From a checkpoint of a small mixture-of-experts model trained on Wikipedia.
Training: 908M tokens, 13855 steps.
Below are experts of layer 3 (counted from 0) of a mixture-of-experts language model. Rows are named router (the router's row for the expert), gate (a neuron's input weights, with its number), up (a neuron's input weights, with its number), down (a neuron's output weights, with its number) and show model dimensions 0-39. Each number is 128 + 32 x the weight over its row's rms, rounded and kept within 0 to 255. Numbers have three digits each.
Before each expert's rows: "comes after" lists some tokens at least twice as common just before its tokens as in all text; "comes before" lists some tokens at least twice as common just after its tokens as in all text. This comes from a sample of Wikipedia text that the model never trained on. Tokens count by the router's weight.

# expert 11
comes after: " |", "|", "===", " season", " team", " Cup"
comes before: " |", ";", " season", "===", " team", " round"
router:143112130090146163110151151146131136145159145124120104176170120135162155102154172142123140129101109128076185133107122044
gate0:095122154148132164176120122153143132089161201069154087127106100137171142130062191085051074172088127128111105138145143076
up0:088159148113127186047101051106122144134152149156171132082120155155084110143128132091169121088098172099091093131101061143
down0:169092137150114107179111157166131024172121135100167146155146209093146116117129108163129132120121110156102100088166135114
gate1:120084135121160117108109126115097150095139132111174099128146113169085186110127149113094182160107159181131130138077192105
up1:114114131135137042173174148137088108164191152158107140156195088165119119128124120143099175127112110160119147121122198120
down1:172163118159142119142239118125131129153164150116096125152099117093203113187139134111108199169157171135152093076127146105
gate2:154143187177114106085121117136135118109095112137125128073128095115118134113132149136094109143122169139115159099156131088
up2:104212154144128169106133148124131128086127122132152046159127063088091169151114145123076089132130162099059099129097114097
down2:167115111159161181134140110142176177201140127064128122149058105171102176107151138136100075145122137143163155114124180097
gate3:094092178142119120163177107130132134079179167144146113171159103129130146167123163090141109133119161115181111146130160170
up3:112123132139114053165183159141180119145126110075098091137169171088108147128126154169121112111140121119180136058091128119
down3:147145126147118143119167170122114101111126148161134129108128147082124135190108049149170123126145076110136138170134133129
gate4:176142108109184082121133126161131105144174134172163113152137104211150150176107107165139113116180145112092166091119118123
up4:116156118106172187170109112065089168181163167208095181166101125169137137169147082151192108150140103114133157104095142164
down4:193128143188153136119136129092110101160124133168080167200154118098106079192121049173156149119143108121089067078130151144
gate5:082117126073158143127158080127143199092115216115150149109180137132080123133123160170065129090096169073148121154086123142
up5:093156089146147120125114210085159228084121213150169113143113131168165120036126044113116143191103140108175126149150177130
down5:159131137121114115096148107159048153121143085083130100121163188126091144073165179133105139138161106118180161132126066049
gate6:092108168099135192115124122164113093123076158094157130136129092163099145113085159151109113132097138219152125078189092114
up6:136102150154114137139092141122147152196121098131067106091110113087105124178095106114132152099143053141103152159151146133
down6:105104152170118224097131095140093142122166136121136098142116110124140058075123071123117161068097137109165147108089071119
gate7:145138092112080109105082172163123161139104113132167077143140061135111107130114121125134139130108191103115154092110131101
up7:113142103100141123088132175158105144136131070153152120142146086105071091101151154115148150161132153172194124162116106115
down7:165140134130124072142133168120112121137120075127149103152104124132126000120109110150195206097135124143142154155158124099
gate8:179137153127112124127093121192143178146139124172133094130140165111106104194082135067184152143071055139051177104152124095
up8:088077166223133131166122161088133164152114104105132179083178122079150109134081165118175149122134148184161150104073128161
down8:164164150147112018171079151130070122144148156078150072123118083118070117123129048130141191114131102119132155117075156114
gate9:139113120118121106113142103160101137156110183023164040122152164164214131121206133150080147164142128141127099169096113117
up9:086156130138081102105116094129102134165060104105129113141106135125172136090116165177120206143089085104146107137082105133
down9:103162166143082120181072167165112081164148149104143106072147099187170066138067149136118156099192147140111126082133121118
gate10:136139118168154156098149116142097140122123155076105129096162111151157108111129127125131120119147127164145134117116142195
up10:120125065092161186121081147151078124126149175126149169152152129203231087127122119104069145130155127107141112136131141154
down10:109133121090121098162098136139199151139114136151194133142066080125093186110148072111142132175139101086164163128079110101
gate11:172067140097088107146085129150189112110148094103113087157106173131177131133118142122100115119157140172101092118120127109
up11:115105101088110139128139149156098188120054088130148120115130078129084118137122156149156081143106104160103170113088217110
down11:123136068129122177123157117087118165124160124154194203130169162092143178150112144092165097149102170151134146170117135054
gate12:187090093158131038129121128139127177129158068068152127146138164150137141218085114147071065115120120131129139119133129087
up12:136098086123157132155084152112065079126138140133111150108127145092161143152119138079145173100153151142112168151142161144
down12:092078163150157113094017110125112116116126087094145189143117143195120072147115139103126121156103126100162106099184108138
gate13:119147092159193088131158174111101147053111111158132109174148094123155088133099147138122128124200109107091190103119179125
up13:093144082071175108104134135141103146049111134126164111156157190150116133151129117158185094154193117149121121106122160148
down13:094152173155172064146091099154072110036114085053081145112158138122139093140105103167123129093120123199123145118116163149
gate14:112063109100136141132100083126136189133147129130132163106147138131078113111054122156118156191137151177153081131105126182
up14:094025128107070093132068130146162196114135134109111082086150109133148123086111083098095027068145125164148145136160155144
down14:111078144113132150098120094097132130147120103111098145143142147168069088109141154144152078106089136165118127120100022071
gate15:094116136095128118191134119118149082157091135143155089115108087113102146194101170119095116049112171152110198127127142052
up15:195128122078083138105137120148128097168152118154115092157128164129164110142163149115072114128128113159098186053132124128
down15:124112130142154095143079091123082132112082122134082115100133138093126176125122186154096159084129160146089201109134119108
gate16:084205094131164131170113130180166126117106200122162078118190124152145152137092135100092103061186098151133126139119134141
up16:074186104115100140138081090087170096116152158143208104098179169093166107122123171152114143164138182114127110148103090155
down16:130192168077116119121193116152190085180110152114178097100073095069070062167127104095118168096158112192073175111106102129
gate17:090094176115066095137133097110146168124112096088169117124125097159112076145150146114166079142162098114144126113105083140
up17:141056130119140114080112143112117104117112114130115188107123148090152158104184187136097164122167122128132156157136155145
down17:161123123132106177141127120156089100193144119146151103032203155149123198170110131077118097142148130132128135119125093126
gate18:083182172189201104175172086178138101153126152155151107134149150105190145111162146125113100150225144119124161161163146192
up18:043152192145120131150109141092140136141128095134144097067125120085101125103138160156095095127076125147186124143117113135
down18:146114105132121161172138112156148132184115137155113147133075080158109090130125121095174105113085132135089054069131126129
gate19:099106167066068177194114165098131116131132137136117124174124097157179148124108146091161111086131110136092128164113128154
up19:159140112131104181118134103098044095097170131112124119124043135183084143105142121131135173116073193193092150131170136104
down19:126138103138123123146155110123050086098122136140157109133129130145183146109137151118144107111097141156156130094125090121
gate20:114140172063080114109053141184104127109135084126091103125181154169098101115125153126098220146095155141123073174181103125
up20:119118179090196184168127115110150162132112148105105111152152166142094109140152120214154180063119083121175110160133085100
down20:088132153120076187173133149128193141161149183180136082115132113149119135169121083160124099053151091126084101190115180121
gate21:139081190023150157123181154108091149108130119102151120134150154163131145132127132132154035165145119163048126158106175105
up21:119104163118124182079208158112199136133138070133114151140121123109118143095162093173169097115207042123116146116111116094
down21:187090137133094104117060117169154120117184110145111129158143081148117057074138118104121098134145150143108085110096143119
gate22:119195099130201095076120077094103108119074119125106124143146155089166125126185069151109075065124122115145178110181099103
up22:194088110155134056114147093150142132032194060159206169095120205139120103186106121173134099141171095140166081108100130126
down22:128117147159126140167074060141108107149146127136088117117161137172147166162129108121150105081174161071139178152144060138
gate23:109126145100136085152124086115113144113115164099161131115157067132123128074137127123094093140095112180123135128186109124
up23:134118120123126042136081152141185167143070146172139143096140090118108090111153064159130099097151094161121152103108146078
down23:155068132088142139092176058100149162177128111140182157154116128055145127121126070240094138164098095134162123121125215086

# expert 17
comes after: " |", ";", " as", " with", " one", " Yes"
comes before: " |", "|", "th", " -", " years", " JPL"
router:099166135133152133153211165130140156121133092114153164125216164153120137133154100148135136107079144145126164157102163066
gate0:158109100105128159152090136103109126078084116094141196098140167167159137122185144085136150150095078109139144097159109129
up0:182101102219130125078209125124148145127063116078098133132114152161145120147026118105174135156115052146113153062128164132
down0:181108140169140201185157114134136167127087094088114157122123134118133095130136113126126123111141054130125171116155205157
gate1:127102140112133139084098087116127129186158113143163094146094090189167152148126094123150084098096152221165150094182143161
up1:124161103093106072104095172145160165146103115165141125124130071094170182084079137126133126137123142165121141147144155067
down1:152169111076116118139105109122146122113131123154120125087104129085138157129181167100154053103096133105137138114086099152
gate2:099179182172118048083162139104206162095178191088198088150134148137143107086078128149219148167130177168121170188115109145
up2:173148098117092129091155139175122141148141041093104194174160183112086091144210107098183164107149072176161111118101147096
down2:156123125132186151165099133134112109086147082184129174123115148108125166135117104119071095181071098110098124176137046142
gate3:079143087169104124088140111103147097113106126123112072125090169121138168155090124096125147137130141113094114099091124101
up3:095153181096157157095122101136156109134118057172159118111112148100144119085108155156156151157187128126123126096174146132
down3:157105165168162092126102090164103124057167076163065177109163119161110068138174096151156144124132178139202129124140121124
gate4:158191211136147112121147140141166156158171102111085141168185196151180141088135121182107095090124188136126156229100122155
up4:082165075109110074160122144105105074170143182117143145145094136096113153137136124125127135083108149107161138161120167119
down4:124111108137168118122130149120126154128153127155152137123058122137133191077097102090082154086093129084100162200109119163
gate5:121182120119107151108115112071077117216141139127173145137161131175106169108131126113168096126095051121025105125102165135
up5:171124147173190169141162100123143144107106249170153180169102147176155095108138111160158118131119104168142128142163130138
down5:134083071078140129126059131163085118130170157082145120130105145144135105166123118140148134135131144116108127109130112079
gate6:070115176114124075077170168171135088145152172134214082200123096155191157140091086117149171192088121167146137128117157115
up6:119097129142105159154164144105101150122034052107116184140148115153105172115134124144191131228079192130136129152134103177
down6:130110090116127146058104118073130057175139091150114092123146080072072171137122084158142173108135130115164117128099168160
gate7:108157136125120158158153138145104138131167096116104189130088067105192242135120146093152099169099183152159169128084072156
up7:114121117162116086167047164109124122152111157085108146123166080143154114090131085146086154072149150137130124182146154136
down7:167102099093139093111133117105174130171153133078085115127122086096083209137148175164120127094219108107172127108180159104
gate8:145130127135091122103096111150097069218125132167105119170102210168164153112148131116146170120125170086151181119158165113
up8:119143120130116149102124106119120124136133067163113129129090192115171102151085101093086137110117101153168116111124058189
down8:144152075149150130125166180147100129079173188143142124129131143090183078127202160136170093156090145137198125070056184165
gate9:093071109134104156162103135127152167158174098204125105100098110117145112151110127128159155113173106117153168142158117121
up9:144132148149147106111115117145095152151120127085159113135136128193130107151130102157139136129104115194132114114135086141
down9:163103096134136127144163090152129148131137170125145106139120190073111155140175099158165089134105139107167167146123140166
gate10:150160165070100177199113128123122184155086114111161106184165097123159112123135157093133091126124150139128117126100110135
up10:208127127163075152166129165119108107133104128128139134107179143114167076127164150161210111161148177100102151118116138110
down10:139132118098190103106149181159184132105179068078101111114140123110108104166175129141129090198114147187122153118189134124
gate11:188132155123125132069108080141138119134116128145087150125090122122087186121154124128150108155111146149015164109123138119
up11:154145174024155131210094137150149163146148166010196090117167151146134144127121113111126112139144123149163136172084131136
down11:132131110146049152101108119084121119148127118118129110151100162176075196129161161195196129095140125097086131161075162115
gate12:123129134112081087114105141170084088189097119057141095155151121097092181131177159162087071105149153134119166107136137112
up12:197109128148160177130206122182103137144057093054136164131072171095088137097163137087136157128181168059095120136124140123
down12:101131202089099109170123145175066094069138122173157124109137113165183102142068123050127100110175086108120128161121175124
gate13:172115087102090131072084081105160124108121099133151134135199170140041182098151110139226145131143116123085126112121115186
up13:135123075165158211125151157150117134159090118170066100106137173160138139134049168080108126115163106105120165133100115152
down13:092125064134141099142095149111145181166157137229082159180110099124091112165092118136084057123092133120181117120139140126
gate14:115098187062093099135134150162115097143136102140134100080086130135110155124174177107076083157163129141082141081125168119
up14:138131116175089134109132123114151126140142156137109091170187149178126153127129136142214117111168128148075160169134154055
down14:167099106105088141150122106138125103136143130138109146144114138149155117111129087150121165149098076131094137124123149103
gate15:146074160103094167152073155133100160124149154108201095161135122147030113166158098103132069119164097119166123126143142135
up15:139128147156122076128117121162041136122128096092175092186110141112076151128126152164078118126141118153124146100114117112
down15:130147130108110095093152087146094124160066161079155127145145136113158060111141113200108062115122058084096187113155099106
gate16:098075133088150106153102100095145179139132147137101150142101103117112158134155155118127129129157171094227134130143114126
up16:080112189056119106124177102167144164116099089081151083176145056124139067102142112145120067140080113098170147170100137106
down16:075106106078128137129163093137095141129177148087138161161099129150098143083133140117129147119115099080078117153153164153
gate17:141117154073133140181106126160137086115177185083135104140134110132152148106091108085136162074148132156132175167107133125
up17:178080107131121172132118141090132082111110206138146185148121173156085133078200096132209117129153114137115125107102168078
down17:109134137129131251088097097150134108115077116132166119150148165102144130086085105185126152132114127064168115094103149133
gate18:154164120141083152097158138148143106121060074122145153180126101137121108086145128148161140110131110114151114114172062084
up18:148124159136100113106133122106135089102120146164195155108106176131127155127085146126073115077128078110156116158103161145
down18:129093152157087102132196089125102121148142165164161106083079167097163101091090148105120106163099094093091101091136171139
gate19:090119193131098163161164203164132175113078144122190085087159089131168073099119163164096118135125178136162132172095150111
up19:120164129072159120150164135140124112124098106169140128116094149172088116124144144127156136122126150110142097181160146072
down19:082131132152157120136077121156127109164144190152067125121168140098132098151133161149091123129130110097165153134129107158
gate20:098116130228114084155152155119172114076169136081099113108100185090166112112163106091085140162105165110171190080139159109
up20:151096076178101177166128081137162166138098157112137100125099104182113121124114121103077107126129106087076102129136157102
down20:100183129100151095065171133100102185100086191131127159095119125078158043133111186124106164118112122141166077152149106064
gate21:090048120152098185141125143134122134157124069109144136173147101082150095123108141104093161132080158151102171178099125129
up21:102140121101127142140129140166121205129094108087135152168144102170158095131131158133153143093127116136166104149124150194
down21:151110180122151111152134067154115066108091085162081096074155142115132091094155142133097115127151102111137105103156117132
gate22:134173094144153118178159141130114138145106106162166136114161149138142064156163065158128149162105146141083158145162143057
up22:161139176150127153085050155137120106152109152121078115177125072128173166149129202095123148177101167144088109143094141154
down22:112155153161075133103138123142101168130088087068141163109160154074142103064128070128161106117041165129152120132068172126
gate23:074115129164170149085136157064172137088105084108163164148059044093150083131128167152105159124117123144096120099084119166
up23:170094144113127118160161092147129113111081077154145075115099115104092144147121088123120103150124087154114157139085145121
down23:156153192086149197121110107102084160084145110105108138126122127097120184132121148057104134152161114118137120145126112152

# expert 12
comes after: " |", " ", " 0", " 1", " 2", " 3"
comes before: " |", "|", " 0", " ", " 1", " 2"
router:116154138115158129143187150108180134138140110132167133108192170159136146110134131155145137127076194151113184186084145060
gate0:125121162094165160125133133135164125088152126082112086107160121155204120165123172076147050141137092193140150072075086141
up0:140097074110155115133119104107108165120109114185106207159131167128100054121141102193097123132188085088140131121180115167
down0:140094120091103130061136188066166158164130162120138108094094117125123120176078176105074140125153190116125100159216154150
gate1:162163109104121142163084153119147056091101128146170105127109131175161122123141125175195102143102126112169117154148067089
up1:090111110116154138135131131160137069137142053097075132101145072080096165175145133093127128155111133135106147221167116086
down1:142104140145101210147124147079137145129133150148092228181150159078135134131166158117164119137130156135152205160070128131
gate2:112102171111144119069098099135107052106180139206139173165172118159082156127141107189164189117160133152098125119128146070
up2:084139142163109083110134160098085073048145128114158127176101132141067114097155134082137177131150169156086124123134133137
down2:163204151065165157133153133096114144119162192110159171135157129142182169117144155096113125202090154118158116133179092141
gate3:161108092117143130124108084123184134116176147171154114098121166131102127090091184121144111100124116146076164125120176111
up3:140078109095123116101138155113151132054122117118112143081063108133115157132097125084139163108138110178131128130169100093
down3:115105132125095044104103071105197119123122127125149074132045148173160213081151162119137120124174109094155113119128086145
gate4:062120083164140119091124121154109139115161158100180133074208133147107169125165158124185114141125133180139128113146046098
up4:084157120190140180153117106086131085135164187109153132133148165128125110132145122150129217093143104054142145161104104110
down4:101111139175123106109082101156199094140114075119091126096155124153082158145114186132139109139127202154163125144104063107
gate5:134133143175079110177181171144183095128104116156140074087160085113173086132122080146172155184074144140168167141106153105
up5:144111106101145087182161137089084074111113088124118183139175118114112123127127109158104139097144173111123139087141098192
down5:170129054113112115078143168089144106137163112165093082051135137126090240088126145137138130160145184125133138181180139136
gate6:173088134143139097117125138201134108108128131086090075113166130136038165101221184125159113150091107151125136119123151105
up6:116133099111087131130107090127156097133201115104138173101096197157154184164080161081162098127172097139120086088115164119
down6:138058142122136114137159127123114067115105080180166132146120174136070149104135141148146105104091109140099134112158123162
gate7:153140147068136070117140114129128119111097197079092116132107137103092162123120167169120076137112131159123176109198163172
up7:151103089125106111094122068125084086121114076156191143139094122095095087125161109130170124074129050077187144115121165159
down7:134110060124135187124087086117100111122117127098119113151118101048117160142134138137112099134181147127102130108135110131
gate8:185133101094120082105109106147134080137104101081137130132146091169090071157164095083145109135101164116115119082121053128
up8:137110099119102146082139083107083151127200110165138092101198125063152164134147060064155164169138116117114158147212177112
down8:125108077127132179115168110153152147146133103101172121094142116131133138133090103083169129116223065087099144081128201099
gate9:081151108093097108104102090129103099101109168115140106146190099155106149110139145096132112070112104134070083161100076099
up9:153109079074187145064094115137113126122124201134115135188120077104139116110156077151130137145096110143095163164148169101
down9:125086130120155143148135030115100110138130161102150121131120147155167061086134082136131092160135069156161082064099110127
gate10:119153100127098138118113093188154129138126111167145136181130146130063147141089098161118121059099141121110122138102105111
up10:151092164121152152089100100135123082112185127106115114121113133081155115117134179134120063146106139116160164090111105119
down10:106125103109122151094143136191117132085124089141092131085107152055139054096064126101154156141060112148092119138169233174
gate11:158153129116091139115106136151129135137133120155127085133148106101153162120109109121100073138149137121077102048129096124
up11:072142080126171115136140063148197108123097135168129115122188071156106113097152154094107101130121074130102117150144155112
down11:098163124143108156093141052100145110108105104129098137173132126043183080133124069146123132098099118105151130061126137145
gate12:103090117149100144093150115121128024119106116106130092131146115136099179121118155097148118115080159083136161181064113076
up12:096136163135157116107100144089160148135127162168086162198147124179116133118168123143069156106129112115174125077129180121
down12:162102109122137144113124108075136134118153100119090110175151116132076102135112137132099150068126146130082144146135088114
gate13:125146152131111146093149125107132098154162081087108166179134092129097136165104169118082154121157135130163120157178133188
up13:146163146173173108129158171116139161093138051092118128184144141108138108148078085117127146120179150162118109152095093070
down13:098191168124162112118063123111154094136113138150175124153099096098160084099166146182049151174163104179133156153076155118
gate14:137070101102137130162121128077092123110106198177088132159120094168164141058154083104136153168112125050103178089108101128
up14:085084157121149159173128126136041140104116107159135136096158128132074074174120159115094072176126179008200152133114149170
down14:136102126093144179169135105185125138119150181104157140136143108078195109143149103153120172126112117114110111136109163128
gate15:114155118148102150178134171202144133130141136152197033157114166141159151167140106090127169103082135111138168065139077096
up15:101091128112136082080128116155108182158116115128129141110138135105085118125140102163080174122128078120133150114141150170
down15:173061151108093097078119170110166187105141102173014187082128138141109150119088197159171105167114167177146118151164101106
gate16:135154093117119136133090095132109147155089075111112167075160118125078161153029156089077133141157166100131141140150123155
up16:124114136088136090131141052135145106122148127102100069131118156164121146115056154078179139141148126090092102125154079142
down16:144177127090185184124158083085098109082150187155132145129084138098123128100149201118118136120163150116184158110213101154
gate17:115127120095142067065141114153106126140065068104139135154147114145165136106065141144159154074142096214119074089149150179
up17:140139100078120148122116137124114129143204172126099128151126123143071139134073105099107094077129108162127153101150076166
down17:126113134166091171127083104183169132105114106134135146165090151089095108122094133105149130129068123167084092086127128168
gate18:104135147125111111138118075159131152138099113125130083104110105121110118126125111127159098160129167192111160123162142088
up18:112092143129111121164088139135154108168164055140139163114110183115183106115137168147103065087107132154097091130154132128
down18:193113085143089139145126114062101055150135144147176154089110119082095212113120152134170159146124135101180123165115062122
gate19:127124140165134158140150165117135083129152095147122041130152145186131119064105164201140121203130201135086131137118114151
up19:093194142078117130123099112102196109107139182140147078169147131161109112125123124191138153099104064108137133075088147138
down19:149145109125108140130109170170118144147182120109124074097119136124131129139126177103177178106133152138140094110160146160
gate20:098144108168072150096134133161099120037114146207141183171171130120123163124134113094143121112084079092161141154111119142
up20:136123167140149108111101124122121131125164161059189137122164064149123122137202165146077123160082116195156117100094102171
down20:131111109118074148150077189143077152081190143132116150120146102141108087104140116152107118104111094153122117171090068143
gate21:140166084163170128136139136189155157108154117161123168131088172175104124110086153168170139119170140067140100117129070086
up21:129140164131108120126128162138184122121162158103107146154216123190122095140186112132167084120115161151110188080120109097
down21:113109149074128136151142113104063165044179187161139070123103163102130121130070112171083099169180139103128128113142135111
gate22:136093140167139126127173081179173151112063160085136049099133110126115132111126080109116141123114148166147133091147112126
up22:130070102163172078110121121147141091087091150149109149146120106099100124114119114101151159121115175156171110161132163138
down22:146136158078138171154108200140126116123186154108187158127136129154125154179111174156138101184178152138136089086117198198
gate23:158165119166118141125171083134138160144121102080131099143109102142120125122160128153137115082130133086109124071069137090
up23:109137129132127098050108146103136156092136111159167102138129138113156162174156097111161170092163135156080159119157166113
down23:162101152119178109140109097150062143109099175150127141153163198130161156077093107144147130141137100185073134131152115147

# expert 2
comes after: " |", ".", ")", "|", "\"", " It"
comes before: "|", "\n", "-", " The", " a", "=="
router:090128176114137171120181156083138167124105088105141131113181129143099143127177135109148142114081141138106154159083140068
gate0:131100091147067129154137155104141138187107131092108121066180110151116098213170137108118059098166086139153157060126109098
up0:154161102133071114129151157131127132066142154125161101144162156146187134204144116089168152077151068131142169119110128091
down0:141141095155192118165124085174172077117130143097141214149086090101132118151204112167108072132122154118172151149129131140
gate1:199175081102204082119149097119140163197199144182219106142155129112136153137111165128130132116120146157108158085125103088
up1:097127199178118135151092134131116098138109152160111184111058211074146132121150101064110043117178073087117156152138104135
down1:088131094143087066139122148104195171142105124134135146135162139118138141081191078116122134103137120099131103116142090175
gate2:148184161124186144091127089126135139176122154145072114119171104138106108136132120071139110127132150158093128174136161152
up2:121144152097176113159153073148121110127126146083147136132122112086081140096148191151143156132130144099119191165112131095
down2:113115105184139101150150173128076133110166078159122088079114116139187160122108149108109152181161149159151122140137102105
gate3:144158202151160102121116142125142101143193203102138108173175144159100107154130133159175132103079143128147166150088075123
up3:170077090156107150103076102108167109071076139137068178112115118151158151082078148150116062143118127120099135144181127142
down3:107122153164119149106071121107158108113096131103109161181128099091133165161111098135092143084055108099084109157146127097
gate4:121171147115095105163120079160104133189155098145148157136127101113104153117099090149078188130149150135170147189144152134
up4:168151107200168126071134188147147153171163133180146060083062157127085170176126160187125127102142149102149109092161121111
down4:138131096095125128115176152098189118072113092092162116131125082124092174108117169092165158160137137141062101086118145160
gate5:148121121153107124162130133171108177164115165132175125069153093076140122096094101091132071139131138075184141092073163085
up5:165160125121133130101148126102104097111167178122170092110072125151042165128163109135171167123110094085181116131111107127
down5:121200124088125179163091068135196135122111072135094134154098128107108081083059203152162103112132110121127091106133102167
gate6:056113174095125138093147186144110177117099090158125137145103085068255087155098098028108140132124127122132143159152162145
up6:123167189130173120106168145128113161137177180089154089114118134118168099125164090139145098155141085127077135120092105142
down6:120098135147162147077112144149123138091030128153101141132139126083123032121141094156113155115158097132139135139148147133
gate7:129085088117155122099143141118161111123131137140179064167092147126169108087152174135126146125082115141144107119119186119
up7:160140108119132116128122129160112131113133101097125112122134193134107174087160145172116109108191191151124135022157158130
down7:159085154151123127176084122072118104101092122120100096113154180115127142106160129130127114097154130140118161165183105140
gate8:092172100141155109153121095101148174139119141129145113071123137083125148117137129126129145148132143079093161131106124156
up8:098131119116135171128113128102093111145120137112116129185164093121143153128146159115139136091068160086090136170148134136
down8:169099093120131103209132224182114150175138118140138125141182130101096103137153117139117112136120120107074129083127116060
gate9:151141168135157098066165159130177156118110120096175068138155156160092125148137082097194152085144157142113143119139171109
up9:149135086125064139094131175108089122165108107083129132077124064128101117151129129099154130122073067173087171109116153122
down9:157127151138095132129088127177164115147137127148155091121151163178134157119039179182108084158156140137118124180143145157
gate10:139159167137138125122118140099141145116135145107142079096104124130172130145118164148076157074134147163184145090096144128
up10:101057094082089146072117104124105120112125088119117147151098180098111136105137115172141093101138113146141115136127137156
down10:122095147191076131140125182109170147128096074143088153110121117097143185106104151068139156139093133100113122147135116129
gate11:207125152150094076120110143140107159081188165143102148158166122152186164063136145102143130103171102145113171140108138170
up11:111030163147090134105129116141115123131111132094171153151179136118194090047141100080123142111171058201097140113169098184
down11:075156111124074136087129094097065092116127103155163159143074112138113133130127136064127117196138138077141112191112110114
gate12:116133127089179156134138107123165104136170048156056116117127122099103143114174125137116086049095106081121119156099116093
up12:134164159103211177127115069108180177141157213154086137145131091129147136147133119096175075161094233146126150150089102124
down12:138103091099151074166176114153127128166099122052155160115109175127148063118139132117144129129123156103116168127120132099
gate13:138055138115125142051127177129187080074131119137096082138151187132167131056115092099146131128137119113082123153168137125
up13:134107184195124149140136164145143114148134134109134137129144127172129098141115116145121068158120125092113117138123139122
down13:093158211154156138121173110123058105144227103145141093083111118134137152163114149129138074115135157066171111112126114213
gate14:114129087145111137078136140144130106122136088177092097178113127092099106169189116121158112134134097084123120151120064068
up14:139129109114173114218099146123111128150135091097126128097159188140219129187088113096119101142204105089119156146122104161
down14:133104147115195143164109087208138132075105130205117101130073133102151062141109141122074138223172090127116109123121146111
gate15:107144171150158155071115089129144130143116101108132086135140109162087165161153117140180090099124194103142129169149157109
up15:132138115172168124232166098161149154116147118121130148096107179154144093072160139137094103156143111137153168112185115114
down15:094087139113143101100128180030108141127120128120130121089135078064090170089186076106156181093110151128125140076114102130
gate16:101170127180135158145135180137138056173142105096156159100104149084130089115122199137126160120144134110114091161175105172
up16:108091144132128131113139146103075169113126108117089178163174110107072152083065108087075113144130071168164133126105114146
down16:105162072115096115185132118132155157067127154108127095132077132113100153110106143112142107091131144144101092126134140184
gate17:108096201138138121020100112141139165132123154063171149094186096133133107129119097091134205116142088071079154130075157134
up17:122081182122071145041119127153128140147093144033134122106127113160158122138103110085067126118092111091100125135096176132
down17:062162177070116143141114110075174098149202121118074149154082106126121237160170084135170158147125086055094119142050148122
gate18:101102139139127119078122120129111124129112128055141111169119150096175141077184140105120092129158067128112134145110154098
up18:135156139107112124128138120133112101170103147118073151137126192147121126116111186154136079136153163116146104084134143074
down18:110143137090078073138146124152109132131085191077143146071101171172129124178191132155116158127161107105129152076118122096
gate19:083089113135124114070119176104139122088095183111161171147084134126168137129146136067151093106171140097081074121198209131
up19:180049164124115118139111162137192101127103192161145123134098116174119140064144149150150130106096112147144156113104114136
down19:134128086118111090124167121071168167104122165128122188115122097118117101180104154148187154168105156114185113151120127123
gate20:103200126116130166138128155151103102129131110175139154189174116156066139106168161142144088132096119148112112157084147081
up20:132105157178081110107150131141146118148078119112111134131083166097138156185092105134161138105121149133153151099107143166
down20:106128171120127130149105213130147154097130103154133114187172160123089254136100101086160105086081097155163169195128171128
gate21:121123116119146088113145147162158084094110101065136107151119149167127109084153152140140133071115097096050120068125126112
up21:066107049079138144071136091132124138089121118124177177141122132116127154136103136141150168131126125092176179125144110151
down21:105187117061089165088103137092165147153131071163102134110093091125155126178128122155096138156136136157139146146089120170
gate22:135173153185173109103116088098118114150152112154138114129090104132098122146114125081119138176131145076113117175107129157
up22:160146109133072118140149148134142094076109146208120103167124149129084140134108185145101172115098119161100156062111140130
down22:142112158081103173119116137140047120111231127165112144139130133111154082157104162137143116072083116188151146100131070061
gate23:135092138156055110111126146124128084096121107067138159114111108099091170117129160100109147148128125138089123089085080158
up23:137125115099121133114139159147107099182124129157081129192182151162154128139175125158068202135102137117114131177133096156
down23:092122100107093196142122126113072100117165100147102172150126117124200150066127087130129141155118131091176106121059126139